Weights of a small mixture-of-experts language model, trained from scratch on English Wikipedia.
Experts: 32 experts in each of 4 layers, 224 SwiGLU neurons an expert, 2 picks a token.
Training: a variant of Adam for the experts, 3521 steps.
Below are experts of layer 5 (counted from 0) of a mixture-of-experts language model. Rows are named router (the router's row for the expert), down (a neuron's output weights, with its number) and show model dimensions 96-191. Each number is 128 + 24 x the weight over its row's rms, rounded and kept within 0 to 255. Numbers have three digits each.
Before each expert's rows: a language model's description of what the expert responds to; "raises" lists some tokens whose logits its average output raises strongly, later layers aside. This comes from a sample of Wikipedia text that the model never trained on.

# expert 15
Word stems before suffixes
raises: "ation ", "er ", "ing ", "\n", "ers ", "ed "
router:152143169154176090126160092147142113122132137117095129145121081116177119130112143111153156118114094070148115112132128075106122129123129103152074129125103107096137166159087124130146109143140132127139166130123113135154170122104130125143131049133116173165123090167163111097126117111121123082
down0:108138169112096131094145105133110113118119142119081164114114117128116150137138085110122116147116069128114149078140132106133102158155116079143158161117150115101109147087123123124163121128122134142102120134128196130115130164139114150100110102125122083107108132156064163140128138108149109118
down1:117126136117163088117126126143120156103154141081119151133103154156108123099181095131127135145100129161148095138117119136125118114147145074161151122127112133141121129112089112111142149130152114112140151125168122100154138137084159107154160161138125105122094155163147169162179158167094117138
down2:143099139144117126131142140097095154111137114115107147134105125190124135174143144129113112133173142150110104132116116122129110127153106106109132099144134155161158134142152133115152106126113133131136123063128120144127126155134111163134146146129148140145102136121156107133166131155104143151
down3:132138135062119113118156121150143162136120143133159144103099122100110126129135154150138141148120163133125165168133139153160144105127138152135159106122135130137115117130116139138109081148104110126089152102166139108137133117126093126133148084165162153081143136198171116109173175144118136094
down4:134142117142120146145107114167111183089135104103178120148156111157122158137154109116152130100148154180118097171093160146129155137142082117150133137104125100145108144123105166106139120129126078107094112099138119132152107127166119121129117160111104123115142111158117124140081167109121175126
down5:138162079113121096129091191137142129151145152172099138141183152105134154085104156138068111125133143139130115138134182119141103157103127118085157135099166134122106138099107109141143131179113154144151124122117119117132123107119142116113133108099170092094141123130096145102137082131142121117
down6:150114108156114122128113155173123100138124114124117167123144089145096134097155140146094100146135111152139149130095150124120135187145108125135122138126150130141142065145155138159178127144085165091144117141110135122076156113120121103100149133135076132130151126117119153085159134135128155105
down7:133172148112129127078096122161155118150123123138109107094088127137122094123110132098076129145139108127126145151142115156087133087132125115101123140094129145104134151166150089144141154126121122124134123119123178126090136101090123134103105117094165101123067103151130156115175147140123150113
down8:190114109126089132122142121141068112117108143159120151137118146137106148157130085130117105141186137140115148160102106129140114119090132139126146124108148134118080116120152122152113167130129079152123105127081091156113140120169130131147149078134163165134117120132111145122155120099167140135
down9:144105107099089105145157112126140150115157139129119125129120121162127125143138115150144155139126137159124138155109137079151106136113092103135158169145148117131077111125137075088122139107134152122121119074079134130081121132130131131143120095127112126094092110141087126125108111140173094138
down10:111138153136118177131114169101118079107131100148157127109117150121141071156146142094138107128134153133144164107093097158139154141135183107186160105130155084130165120136100150124124129139127128111144165130165163092125136139106178131127115160154129120142111136124111138111157142135143149059
down11:097114153118140146079126096117154141177142124082127112103176160137147114105137158131138120113125118149134131107130099119137105100095131123139153107154094118172119103114117183116095122125126136132110081158148112133068130108136148115100110135136155130151159155181152101181134158133134117127
down12:136152119125160100184153121098125162127174159115141160197121159185118098140119085132130149116131118161134160131126115131150143141136147139095113123115104086145151126118125137150150112141117121127135127177075154124130160133140154130139137147114129092153063181197135104146095107149116140144
down13:117133130141100130140156108174104160128098093157125155119128103176122099114135135141141108140110124131100138140142098133085136178140150140109164125137125150189127083114120129109151127139167118148129122107123140132129124120152139135162122149163120104134137147161110109070117151095144137107
down14:134123123142165160104116113153139136141116132123156118130176115125123179130146128102151117118135129144142099104109130147087144135111167163176106180130094115141153091169131151148089077096076104131120156154144137144122124096158118140137104151093148100112149143094152135134176105130149128124
down15:164100101145149148093151144134126126108142102120127103159116164127183153155195115159124131190145125150141106130100149146127117126156148110104131147156166096116145117149140127099146137108118162125084117138151120127108131080120151125176158140164105132119128106156118116134148127106199142109
down16:136126160107096142159115145146118142122135147128110123121159147098108126161081086108138160081094114120154155132129093139131103113112085162112168116117130110146121140138122117153127129120112107118151153134113129100180143106138132162138113133156133130113098124149147146142126175112086114098
down17:139124144135149148086102120138123131129165141065138106119109137136108119125124134083151136162130087131148153128110091113094089129115145134147108128092125186119123136120129148106122088087145148152138167151128167124086134148183149137108102146092131109121156104128136152138100094130130147137
down18:121120089116131102152118127131118135100145155131112115107129134103127115126140099144160096124173066120110115134147124129133157140134147122139102090080101128163116134159118107146107137129131123144118126127118103117084138142138126126152115174129137077143135097113198127120132143147133113069
down19:146148110135121133105128136120125166099124163146143084105115112111147109138123150153112147126119105141123175115074073081133131137148112141105063142168080120120125145109155139136167131144133107132128134074110132139105136130129151144153175129148171074133139108129133129142157120111133120151
down20:137135106118130113149090154134113155142123154149132122134142163135100114141123140125136108111157150138099140125147116124127153107143056123081115120125088134121121130154152077092142126137141106097114103109106078095095136118167121137087140098146132120150149181113146164127158143122107162143
down21:120153078156105131133181064128133144115139134128149085142143149142146125143123082156115150132101109118145139113142111143077079142118126107118121107095097101100131112119099139142085152086120110147144114122134136140171122128120094176116124160093152101108129099149158169151163120132152119190
down22:132138115129094139190121110116117109156136120125122130124096154143147099123125122096148162209147154140144106087121150115189134170149172128096099135113150114092140124108074120125128161115115160102145169136098132135096110156129161099178119115164135139089122126123132077164121159126108127104
down23:111134161076132139098136076101115109095129095131142132122097161099139156106108116160139142173140144143134155122092126118112099099082122156107107135102116096108154115142110169130145142130093102111117155158115120093143130146133151124147101159120118082132138134126163139156140173089121092151
down24:094142105172133167114113188101114079171111127174131116096108141130108111126117134153170149156094158137122098137122178165130110108089132140121108132131143140166122121127114131157112204126160102133159116129158108134148114118147124167113148124137148124134110142107094137180165150110119131124
down25:143162108163108137158134124113140073112102162122161136138135113154125106094076139158103153151133172117148125123133149141163101140117118106127141131121105126150129106173105165129122126123171140173095136117141106125125138156131114128125122110103083181093131128134105156111096146133138110100
down26:116124098087120085150157110122127100134096112146102131125180124111178178156136124150149125108122085112143106139135129130113150138140147110124105149119138147126121132135161127071088195125147168136136109117089143114131138129150130153178120095131134150109151097113132123124142146165127118123
down27:159120137115177109096117135098117093152139125086128120144075145164157156129155125097138157108113135135114139162113124131112130094149130104147076171108120113141098151097169107169155133111139112150135065170111144131144157138115134158173092157153146090205150127171123116106059159122137148153
down28:147139167108145133143132195132108117133142103141106085093137087163149152142152137106139160131115160152123117138114128126107133117113158137119137157107153148124147154150125157142183096064139089114109091147128127128155156127094125120133140174136127130154092176146112095109115124104108158159
down29:183180095116093131111124109153120129150131109107095113092135116106131102128142123098141108121116153121122090067148181139117117131144124076106124166151121136145111132152125133135168156155155155104141088131054105165132133117171110138180174142152089162106075103116090138103155131093136108115
down30:136128123113140155108140139114130141105133137153160101079103155150112112139090132092059131105094158126141113111102121161138108085114141112113106132129087125126109082168112128099101106100097071127128127066149110132153130118123136147113118176145116141133132131147118124109106121105117174172
down31:175105169100104143122126135122127146150177102090161186145111133118115140109110134165113118150119075130120166097141124116183163097136102151093174119135138138090144110124151130139122145134138079130168131134086090112092119148125148143143123109130167186155133141112163148108137160151147080068
down32:128169132172113123103125128131115142146131127117114143090107129115138122138129142122122087172124109162121130122129158137116192136136116132123129152121138104151136151085164151155121113128137119129132135143110159112066142151156122134144143142179168117132111139121099130144125118152139140122
down33:150142132134124124145087121095128119106103151117088167169118185143133104135133139141133103146119114107116113135101128152073104108149125092158192125076164147110123149149114149103124110134132122144104141111116091125103169139109147157115163132141116152134141181125109107123120144129191158119
down34:178138139137085114145145066169102170146158137101113130183143139142130083096125132144137144133132136169151137123144121121136131094127124138148131159108108139138136103132155085117078126176137120138133139130095147122156122118118101109114117106150165111096149070108144103116108134136092156132
down35:126123137150149118105147083141142097127087101107115152128151115129137086094128125110127116133121122113139147127131114128150132128110151147111132075150111183113176128127118071130119106154105109131147134149116147127151098179127135165097106129134134056113118158180107121109114083115139149123
down36:104151158169126116115116131153147108121112111120149140147142147160085143138139131112127115103122113103123114150183178142133129109128139107118122124111121161144098113114127098130108133134143126107156095082140106171156105155151144140148107123129134186111120117161108113155117100154154176174
down37:122165128142123081086184142115119151097149142120126082144130176125143120088134120097117102064170141132130149113096170122124088131104115094118120109103153096159140091137129126113165118152138113129158104144118147107121105089101149095143140136144154126089143140144129127135148128111168164143
down38:143146061139097110116140112109154102136110119125141113130144158090127138129127096091143141088127128101126116114169106108100171098109089098135096131178138126106170103166114133144089112144099150128125115129082090089096132071152102187093127142158152161108132159074134168124135138154121139135
down39:115127175121096151131117117102109113153150076140125170164094159146112130122115198134147141133115150083128128128126130148143133066118136117129146127132143137149084153147130118144128171136143125161119183135161130114144139142148138143145120132125068115145123122155144115114111149116133105135
down40:108147181097120131131120133151126138122131147134167156131183137146115112161104104124147135109150155137139113139117099139145167140130146185192148156128124139133088120104092120123129130082149134112097071130157169137136118111127115134113103137112140222089145113154106115152105145129152093146
down41:121165137192095092137104092068167099094136146112164110134091148079146092102125120154179111155116173148107112087141128120171128144152146138118140094153109120116132104137138142155122156096141094131135087117136095145140143149170164147133102117130156128093111127105110123144154110110130137157
down42:142135156133083112065169137169120182121127122093155102130153118104147146150149144148125128131094114142125128118122068131143086103155125146129145102145135108156133151109113102134143131119129108160094151141108126107144102120109142149136138110145123148135149085100140143116122143125150119133
down43:139146132143145117117094110091123143146122092176171115160097129130167112114142100125164162097109193161119124101127127163133129106122149155099135157157077143131111127137126141162180153142175160115129141138141144135162126132164101149184144151107102139101172099106160074118108142142081152106
down44:137172170084163148119128158168169090138163148133078138134130115138124165133160094109110107142097149101134115139117129078101122155161115072110141168109088138101143113116105139119133119119113135112118137129099117113136127117137117141106126125122121176095096140096122143122139111109185152159

# expert 23
Commas, colons, brackets
raises: "thus ", "although ", "then "
router:158126123202137111113118110119151135134108136106133148118140108144140134127106188137120170074084129117136073109114111097128126161097132124142135166101085077110115122135091137161103092106125122124141120152127115120127152109132156093159147063129100197144186102137172073101164156127132106112
down0:124155126140105140121134124140101107121136179169111102139119140133108127121118125144151131148109127106123131143132139130158117096097122110139152114185136132116136146182123112110136105139152093158139120100119142116114109115108153124085102153125145144090138138107053165169085060082127166108
down1:154127124084138128134106100159136145126106126081123139131152084120120141131112131100159155160141117164117137109130107116149131096124173093150140093115107135145105177096123165143167126136120119124137149097130139144140190137140109123118138143158125075163133123158100130128085157125138114132
down2:082138122132094163085117110166132129172117116072112115100135079149123125137128127143128111157148177089110135115154051130174096080090108137158153136119131114119116123106126128068149160118128104044114120119130124121103113158128134083128149087107128133125103101111144158120127140125097124158
down3:082146123140120127148136108146123124124145146130111135127158160167154132112118151146102168149086200145121118134166157147080120145157133129149135127124130140101089096145108109126078081136160129177102100101148104124126140109099098118116150109145155153157119125124100113131110133169165131148
down4:152101170081130133118167134167136165120159143116154152094154101157073084151091127148108137088160129158131141077164145106108150138071124119144100123098114129126143144158114163119133143115083120150132116127132166161145115115184132118098117106122090142134148144119165178147081130123136119110
down5:135135143115132101147100142138120111153138165143158116143093111152129134119143162133137115134068132114129112080099128166151154135111105156130139109102166094128098132117137080136131117148112156091131100118103135141121071102084123139075169209092109102095157134164118128117096160108143123131
down6:103158143154127139117112134147157144117115175094174160194092123147132141160127141156129105135102108114106138114140146122140135116138143094116131099177130115181107145114112112075135131177151156133061146102136148120142148129135158168105103111104121101139146142115110142152129128092091154118
down7:097153092134115143137106145121109123148097107107097130152177123110111121121106078149144091173113159156115121159155108161130144159101123123127145091123100182152134097110115126140127126089144102147109138154160143131190142146121138131128135168124127127105149131135145150150120120107140120126
down8:096143120135159090110132117077141126086094133148112134140113168129122146120169106155171130140147150110119120164159167155073138116132134118155070110144148121122146093153127139175112106110149153161144121117127117151141123111121093137124129113151139101148163135131098153122132098149139155126
down9:159121121151122083107108135162131098116134140150091084093129114142134126169115091098154143129126146109107133065095179126114132122118137132129101131130188108142140090087140111128110149145123124091100115132149127138151166148158115076149119094119144175145100091116126125152177170132143102104
down10:122124090127105146104117114112168128127155141151133073142097115154125104116153197121101150138102164092112126098090105130120162172160114124090141157109073091080116133122119090129144114122130151077135094149149122113149129119106117107137131089122119062151148151096131141166135077121177077099
down11:129178143106105156164153104120121108111119131149170105102147137129092116152087141159158194123114108124125118128145117106115130144151111160105134147132198110121136154125134140145115106169129118149144132130136094142093129126150121104158104119151075185110125102146143159155107100153129111129
down12:159140129123145136128118131168127111122165128151160117127133112101122167134109122130089073119147150113113117123156081139127125115086135156072118130108158095144092108138089138127164139141129152125156123146101132128131133124138116147111140113085104064093093114154123119102159115110113077167
down13:126137147146142141136100088104117116120139152164136148159120121127147107122089151166106136112095158160122096152118166149129135141131150136124085150185143152084107083122149111163149128171123170153136129144123089108133140124152129144146100163121154132119128177105151172108132123141098095143
down14:121132103111121132093151146126138114107131122126131134173091129136132088092139151107150145121127126160127093153118146164132109147170157146093159145125096123149153144146117103120139142158162129120151148116105153144134142126161133112168153123132148131127138114080139132158095101147076087126
down15:137115128142127118187105115121107125148097135126105107121116136097128145163146084101116153130137142098114131125142124105151122108084166094142106123128113144115126112135083101115114073053150106141134079115156095123134126097127131123091118142109095152137136145117130099112139125131155116126
down16:146197110136138136131123118098142135103108135122108128118138134090115139127101114121152107158151041077133112157132128127103116063108138095145104110160135111182161132129157145124099165156115121149137115090156110128132105114112133146114161077137160120145082128111102131086140122127140163150
down17:124129164116133111137128148145113161143127165133157085120149144068131147094136094157131149145124139148133112092162180135173128117167122103116113162137170127133174121141151120116146124106158136119091112139098126128120105136128091135130107139090162137072133130147122118108113122118063127118
down18:124143162137148111116102137152143158123149134137137121092112173138155131118167090126133145129128116147125160150164133127098119121154129098163124129129107093073097167100125143113113118091158130115132156099120090133155094131128183121110125150113121068140135144129088133112123111168101190117
down19:120059103119119108112136146128149191122141184147094168180121118119165093098109139127140151088120118104146111125040143148108124101117122130147156174151087140131126116090126105147102105122135139155130151112137110121130137092117135076132146139144158136155127119183134128164149143108095154152
down20:097150126139143182122132123115121127110133135136132151156154147133112145153105158126176174137145117116113115132148097118154120122130121136136155098155098110147160121108119121149125156111161124127114120114099137131174153167144092089180106127065179178110135129118135148158116127121113144123
down21:122160097171137072065156154172170169114116149140136096105114190103119135107154121120150099126105151178142123194154096115145134114103136148176140116126094108156146116118155137127136134096138169118108132154158099134145166103064166161113109133158106124146111116146165102116134144153123123118
down22:077122168120164081151086110097140104118111156122130109143197120106111137092159135150086122067150125100129124158114146144123123168114122175108108071166154138112122115104121131169100143123114118139121135128135126133146146147111111181125093125135098138087114132113091132117106150115115151141
down23:173182109122108119153162140112131135155139146142100104135166123141133077148141118127161143117104142081138121144142145076142116115156071125159102108145133124134152091121136128102140124122124136130138187131107117140154175155179139104146128137136126144123129135086142157110123148162141170147
down24:130118167114138167112119092085127102112122159131088095125111147158119099111142100108137170118101171082118127126121116089135124137172137097145119139121107142131138107175133163101148178142140139086150154082106115128133111114186105144114121140128130156146156136149099138109151105147136128104
down25:147086145150105184162095158133125140124110162167151123134113115139215121131118135137108186140109104123130121158154135116102122098098152123140131138113128172119119137135130145107120086105102132160119167102104107125109122103102113136141100156133047129113140134099104148144140134097120140123
down26:125121126092168119139121145120116130114127105105102150117154088106101124126134117176168119124127131096113105084182125184146115131120157134086147174127107129145118137102093149151110109073141117128157146137179132125090093111126181109109148147135182139127133089103099136131120124120134075140
down27:136141089134069141111161099161127125121156126141169111114130144104116105153150137120087125103111140130126119136148138175144125169129110142095149145117094121112123126140119137141092093102114143161109117171120159120099169123146111128101144158107136099129165126139142101109160154109060108134
down28:082137163166109097097146114132143137126104134136112122077101129162178112125156167141120126093139126152123141122123102130115120154135152134107157139126092133135137114116159091105135140146109163127152126164148153144089154161135173080115105086122145113155127098099151110153174107132100085125
down29:086093108127107097112082163089122136126175121134089117105122085110136174117154156119131133135116135127135139167140192132110122161076128150182135099088146156138158084130133123126117131126145145158097171178090130124109107087149104145134114139117109114156130090164122092141099126135152138126
down30:137165172071111138144126104151124120128133171112114105108136087085110065139097190125127135106169099104124117089124083151175091106149167145078148138150138122131116146110130126115112137136101120151119148110105118145169162109139084118135083160139124114153155137141143123102174088142133121133
down31:118111090141141126107146125155135112136089124134130111095155136103094137114156135097125128129111175113142093145119131117104145163138107130104076110082129131120139069132122111126051162181120142093080070114119084130121121082150106070126140140108147141136114167120142147108166121145172135113
down32:137155121096127129135136084160132140133158108150177149098161120127151126121100132126092135118183157136128085099177120120140091144128127135114142142156100132086097152116112114144145124144122153110152121162158144111098144143141110160117125128144141143124147134153172101110110122093169134130
down33:139067155104143095113084158147128129138168158163095172151127169111157151103145169135161104164103104146119120160189133117090127143142157118125113099116116108157152153117151130129110114128145132175113169094084125134149124100113133140126150113159126105137141097086141195155154156108101135112
down34:149149112112091151091138124146116163120149072096115112130104119085131118166147100113175116115133149107117141099118179133160131133136141116102172168118117139107212101118113132147113156155117140107107113102106126128149132158161132080157114080144164139135104105120134164088116119152151131127
down35:144107138154130133119141133170116132138115149164140150165134086120115125102137093080129119140169107141136142102101152161108109142125163095093091140119165103134113095145110107114091118143124158132133127125156083125114104126117115120116123138116140061138103108113126142167146127151108128138
down36:120125105083058140158165145142131137118105113162157164127144161129133105162077161100116128148176133121116134111136119151086135148134097127095136169189102080122128171144124159122136111136104119164110166135118115126122152123107112124140128162142156152142155138147152140121098096131130151141
down37:124113122150123149125152137135134132135172146151124109118110195107077137135147094098141113159144122139115095117156144146129146144118155142108140146126117099106117180103165148144089145138160153135094144191102129125136184146136158146128150106160154165151121125100150118131141105143131101096
down38:182138106140129123140129120123138102151125105117133178114169113142114107141114146104137132164169174132131101103130122139113093138191101074092135111147143127130130113088112116123160095097163124125107143136118163121176094139135130148152112164150131154116157115074101138143119135169120080134
down39:098102080148150108146122126108131119119094098129152124164132129116116114118104119138124117138130168131144108111153158128126144140130095123123120113126131131119123093071123096137142112087187091111125163110154105138154159126101172112145127165136142106124128179131142146166138139160122124118
down40:102135124148105156144107107129146096093127158126125146134112096095088126143114169135126145129137100112125158108124185191125096123146093117125111121128142114146143128126133126105119105136126156143120133100144201131130135113131150140126184123119099141112178121115124187121167103127124123115
down41:136155104146142133158089094146102090100105135122157128127168128126137125140155186133162120157146125164125152151098125150128100104129117110162113120117156115108138129145137132141153086058142148108107105114082146117182154172185152126157121098116094112147134171147132138120107127136168131095
down42:145146121103141122182106114119136154127129139196107137104129090113156161117137141125124140112104125215133152153126137103108119180098103129120094148194092137110133136144165151127118138099129097132134131108133094128118134123151124113136138107113088191143167192149146122141088096154174164110
down43:121096120110162125165102071137098101123146127109114121159141137131123144106127147126100120115141074135134083112103114118109122156145144147147108151125167136133114089081136131168109142118128118143146124141103143139132133131140106092114087202150125108123127164123136116115166132110131084154
down44:100141137146102140123139121195130088137141105130140130103153093138125149134138171101093122112127179111127081173106101163089116130087127143108112128141149126127144122127089087136164127149117084110117080178097152104144129135126113128142123150120128125115128142147171078150120123115155101134

# expert 25
Initial consonant clusters
raises: "ipp", "ies", "ip", "ic"
router:150106179149146092109165109102143152113127129134145144131117115125131126146123092122118151076115082096151060128120161120098142146137112092157147116107115119112112176160103128134135127149115106149169164141118114171136164084115162078137107088119106130169105103139129093097165122121134125117
down0:109172134158128099154127180137109095130124146163142103154114136113106118119123142155130151126129160136158135137131153090126124119156153135116166098107146134107119112062111160121128149147142065151130134133148144141126111166116064111117105147158109142134139143104136142122130141147142093155
down1:106099091154107101164139161170114170092136134162094099104160152206163144126151118157110123144124127131125135131138119112113157131087161127072103112166104125141101108168166161147170117138109165156117143115108113108164111130133094078141161097138131129095166106124117151126107163121084110099
down2:147123153135120131124127147117137120141108121162126104150127130084161100160131137157124100109135136103131127116108171110147167160134156158104113068124160133115122122110140105153127153112130119161154147093161121152127135104107117116118090123140151127131083129083164122124146124090187109163
down3:118091132141086110133179114141139148085088100138099118142142109133113156131162111126148104143147155099137147111161099105147116130111109119171156111118080157152106105108156169135202148138136122152155120105150129124180140136138112114145133106078126125102127136134112184094144096195108136108
down4:166112160114135175124137125115130186134125085094111129116102092097142111092129144121106133159125161151129155131148146105160117117132145158108084101174126140117116099143127110121118088109137165109078069149106145107149158154127089147138151141120153164145159116152099154100124144148147151159
down5:092159136148116141120133136112126124140139110101079064101147165157096175098155101139149132084128144113114113133113158148143119163131032127107069149144119129141158168106156188167145124136148143108125141153125135148117080133147148140132136110113123146098148130161119114148088120116079154122
down6:138122112106137158112100160146116121112144130132098137143095119132160146153073104142192129169105094165117134146105101152117121114123187157152144117107167108139117183147152126176093135123116125112105143151083105148105145119111152118137101144174108110175106097131101105163147123128153122070
down7:124150103137151142163122152149090109151095110137135090119099148153105129113121135127111143118126101130119160134106115150118111090142122108167142119130121138137078147135149131165110078167178063149112125126090129098127113110138123107120114148163097120158080116145089115096115117078066125141
down8:133129126133111172146152106132120130138143166082170167157161137119167111100114098174121090121157129147140137086137153116122137179130177071162157121152096154118138172084115112147125098135134095129130133160135148137128134113129123128105128122158139153151118150118134135136111098181124123100
down9:113177141127091161130121114145116137158091144118097121103102109120113143134147161143158074107131136153125132109133121141097117118184114125126147123145165102129147084071131165122170116124151129119096127117145129175140097152150107109057173107113167174120115130115123158144112151120119117142
down10:143120172099144106102156095124167121086101123148096154159152145087156120140091155128116100082114099107115115110135137126106129155100122121110145122110137132144141120094150158162132128120115125108127096117113143130148128144152119130128118204131142177136125163119105122151126101128174067151
down11:126166150118102156136158137131133153099124150141150130156122144112147072119159117129134114077150119128109094143129103145108102133128092157132144109080157117137124149132157139133095126108129155115113132135113108113147122131108123118156123103130141090102084133164111126142098116075091133172
down12:130134117168145130121131148123163083133140133126145103098086108144131129148122093108153111179167144124125093114173121147095108109121126171108094126175081122124153138145115156075111153133145144115118119131142153111142121156095140138107120135103111114155114150115110088145116134122111180140
down13:108110131135115127122117173123174138125175101101094129126129184128126142176163115139153125154120094121145137096127118167114130116118117130144153124101136136106147119085188132121136136110129126106091129120097101131143105123163163118130153122107120129104121191147110159111163093146118123143
down14:115079190104093104120154145144129123092109092062135124122139093097132101102156113128089144104128136146148143137139116122126131107148120173160113135100162138119110163099109101144090170162102143156132149131136144131151141132104130123127170140079096094091129126134118145121096132182140067107
down15:147136144152116078124129073125126126124088138151139101140130101149143112147143147150126113139116085196125132140120101152115116152112165138137184115127171115125102160138113166131085120118123153132133150131101118129130147097082139125087125117209139103084117135111121130126135133096130085150
down16:157142129106142142089134162135146101126112141114153129134115141095110098156148133129161100107144102129121067123106108120123074100141167138158084125128131112151132132097188095173132111146100149181132113117104120112123118129145118084112151128175133081105150118137111108136144125097146119098
down17:139136156095151127088145134090109097085137124136134151129142148133138111111118124146140150118146155158115129090121089149116121125119106084146130092143153143150119149148104141124172081131132159105146116154092120150129129169134136118133130165122157160125108123141162117146104162073141069141
down18:138131104120139142124110142100116170139100143102076163051129120133104123139133153112134117083091099085136143157118131144135110130112194099173114115114126138112109149096162142107099136120097146114142159140138159105122132152152125150111124159137113157126113145139120135141169146103116171120
down19:133110117166098125116133139125134132150095110108083141138130102150150100123184089103110145100123113143094173135174124129093155100150161068103138085089173142092124140122104103103123162148124109107120087113128125135104121107114152131108117126128146104166107189112121126138152154100141106074
down20:095116141117071143104146141116115152145120136158123138128152099099123175130154122131087138070113180144152142156120084099153138084125132152113166152149121141103118115126122148127112125140090140126151122117134134149133138137094136115131146125168147178093142119146147115121161161121121146172
down21:116134125114152149159105122090150119137144097130148125126112193142132106128091170129152065155108123154134119097129133083123118125099143104137110139188105139120113160110172127121129104133077127128188118152118114114121131145177142081128165115138136100109139105123113140146157135114135134140
down22:100177098186134120111107140148153197107136116088153108124137153091165127124136149123113093130136188096140149164123138161132097075113115106092141092173113121109164161126101119107130148101152074099116096088147126140128107147174120143180165113156103161137111129133150152131141152166136156122
down23:117126143112116155111117113105123144132132145133145145150137112144148117162127141136150084128135142127144131197132110094140141117142112094138184118091106139095125150139120148119129152139122104133134141093150084129148127134071118162120112104129147129092061098144156157118120151097084140122
down24:100136107108165120110119133126136113143112091147158145135081193127208101107147125201108108123147147113122100125112097111155137133086141091101099093112116124072140118110130133133102091119093110135116109123127120131149129136147113111166132152109130129136102148118136154089150131133129126125
down25:151164108134129139155168146137107093139154145133141146141134146097146171105111102111112081112149120103109061112136157097145090174145133089135096115113143141102136127135137070133147123138119149141132135123151161155136111154136131134124124136140140153131112133137170183144128098110148184163
down26:099145110116085155100132125100155140152114064122125090124150128146110134118128121149121119111091134092133116112144157142098097139126157135144149104138132111107156114151134094166153169107116141085117133110122133143135184121129119129115142150134146132087142108137173138128107123172097160134
down27:130179121165121157114145121140116111138151123154170088150143106122122080130106170134116159140158083105101132124142119123126113146091113108129117116170124112151136143096111123099111159139099124117153092121153134136102165113115096144117106094178148141170128124117101149171130160134128101089
down28:116125123116121135093089123141166129140144121092121151146131125128176073135146119128109134142086160171107107135134112072132118101106100117105108144132139105100110126194144108127129123129119144108142173119185153131142157120125148125117116116130101091120101128105117095163133143129146130108
down29:118125174108143101110129157137158149157126142105127125154140097118092150087130141136156100146170146093124126162083116178111119118139101105138144101133098114170152174090106136186133121092154121080097134123149152102154151113100136123136130129130153075104150150145141117153141137157088114128
down30:103146136163151187107162091141125117096178126123138144118098131135171119151124055156154080086121147144110159112117187121121130142122139109154086128134143121118106101133112147110062116110142153100141127123116122127161095129134125116113137126151147127145124098128107104077163138149132170119
down31:128150118128142127122084170159090120086102150129107140155124107139141143171125130158110095109135097150137132154128145116158123126117126133108146121108137128152132112119121102148169149177125140143101148142116160127167115129103120103126089127102101151132095106119105121131135103100110117114
down32:109128155132132112133089172093117159109139151120121154172124190114102150113101188095121110103175088092109128119102123133106126127091123126107119100131146137123125101143085108142120109136115120126130114130103158122105124164103132118088113160141100136143132139132073134151101124101120092135
down33:098139116136098154136129111128139119109108125063166122157083164182126085144121111114154149117106108164119135158164111132137121157127126100127134095116137122065140098141133110133166144156073142131133159121125131135112125153144162115109134134104129131151108115187148107179147112163137130137
down34:083145126143170113104129110119125124120122129135141152085132129145110146139105110146128110151169087171130112143118125098142131128146132144156178125157127115146108171129144105141111123091109106141120170131141115094200162093158092126124123103137149152144120156109130103086138120102143105098
down35:150151109102063136165190137117120154105129099147152147105133120108116133171130115107132118121113142142136125145121153173114140131118115090121155136113123138131151078114122147129173156168118147106127125109109104160131155108136143125176146145174188176116117112113127121133132195138121115102
down36:081130118147131153067105122117145163152144135136170115102145103142128120159176145133114116130152164115136127116129126161135119080106111145147099154105131102145144116161112112152150151103130142096127137099122101112129115128214120100123142124173121143104106124172153123123155113099142158147
down37:160132106093130098134106117150149173141124120133110121133092144123121123159099145087083130161117159177118079150120149127120123089079122125130084105113148114160104137156115176102099131094118146102062115094130108122119127109116104123098142128112117102116154098119152121133142114115167120186
down38:160141110133111101167114120166107146120125140148121110115158116109164105108136095115150152187140146143130102073140117094093129151114109084099091194144142083130128109163115117132133133126118106111154108119120160126084093158135150142115115106168142149107111117132139100110143121123138131187
down39:122109160122144134108165125162130170142128118170120098112115151155151132152129121112129143115076142126131145100129132156120116109161131160144139119100125144110127153103145131082100099173142132136132181142147162151128106118066145129122087151157132139084121125157084148125128113058145115118
down40:143147066152161090107114128164115110133122138109131110090148146152138150146120107113137134123128144111122138141138072147147134116151131131127134112144137105099110117124077130145112125100137139140150121159168089113122148110072115087133123154135127102118114157105097113166139115122105089163
down41:149113156113094112147120110092088132136159132138123148118121133095185158120072143120133102103109047142128149087147163121112134107133144155087091146123104150116151168146096144134109174104125132137157156139095131140137138120088150141123158141122140130162125152120178117174113102142122153133
down42:104155148129143134107115107117094157112152136151145153105139160143128153103138129154126091106146209115151146135127180111140178161115133123150116124118134117138121118078083136119109103170114098138112109136126145113113120131146142115098146126119140139081128089144127143161137060126152132139
down43:158133111107134094159166119134114151112142122101133131117165114107153110139164131117141168132125137127125097169119162132144126116127122127142117114120139169081122101113061142126111129171123118160140135131116144147082115129151108189141093130155122085145159128132150141138147114139158137126
down44:145122173146104102129088138137115106134162146099117105134122166148138104138163063143128186140128133109119123152149134147163125125151126091098104149114090155109096162131159133091134126110145112129133115097127123117147121130130105130153127133099142098114121134143152130113138132133120151143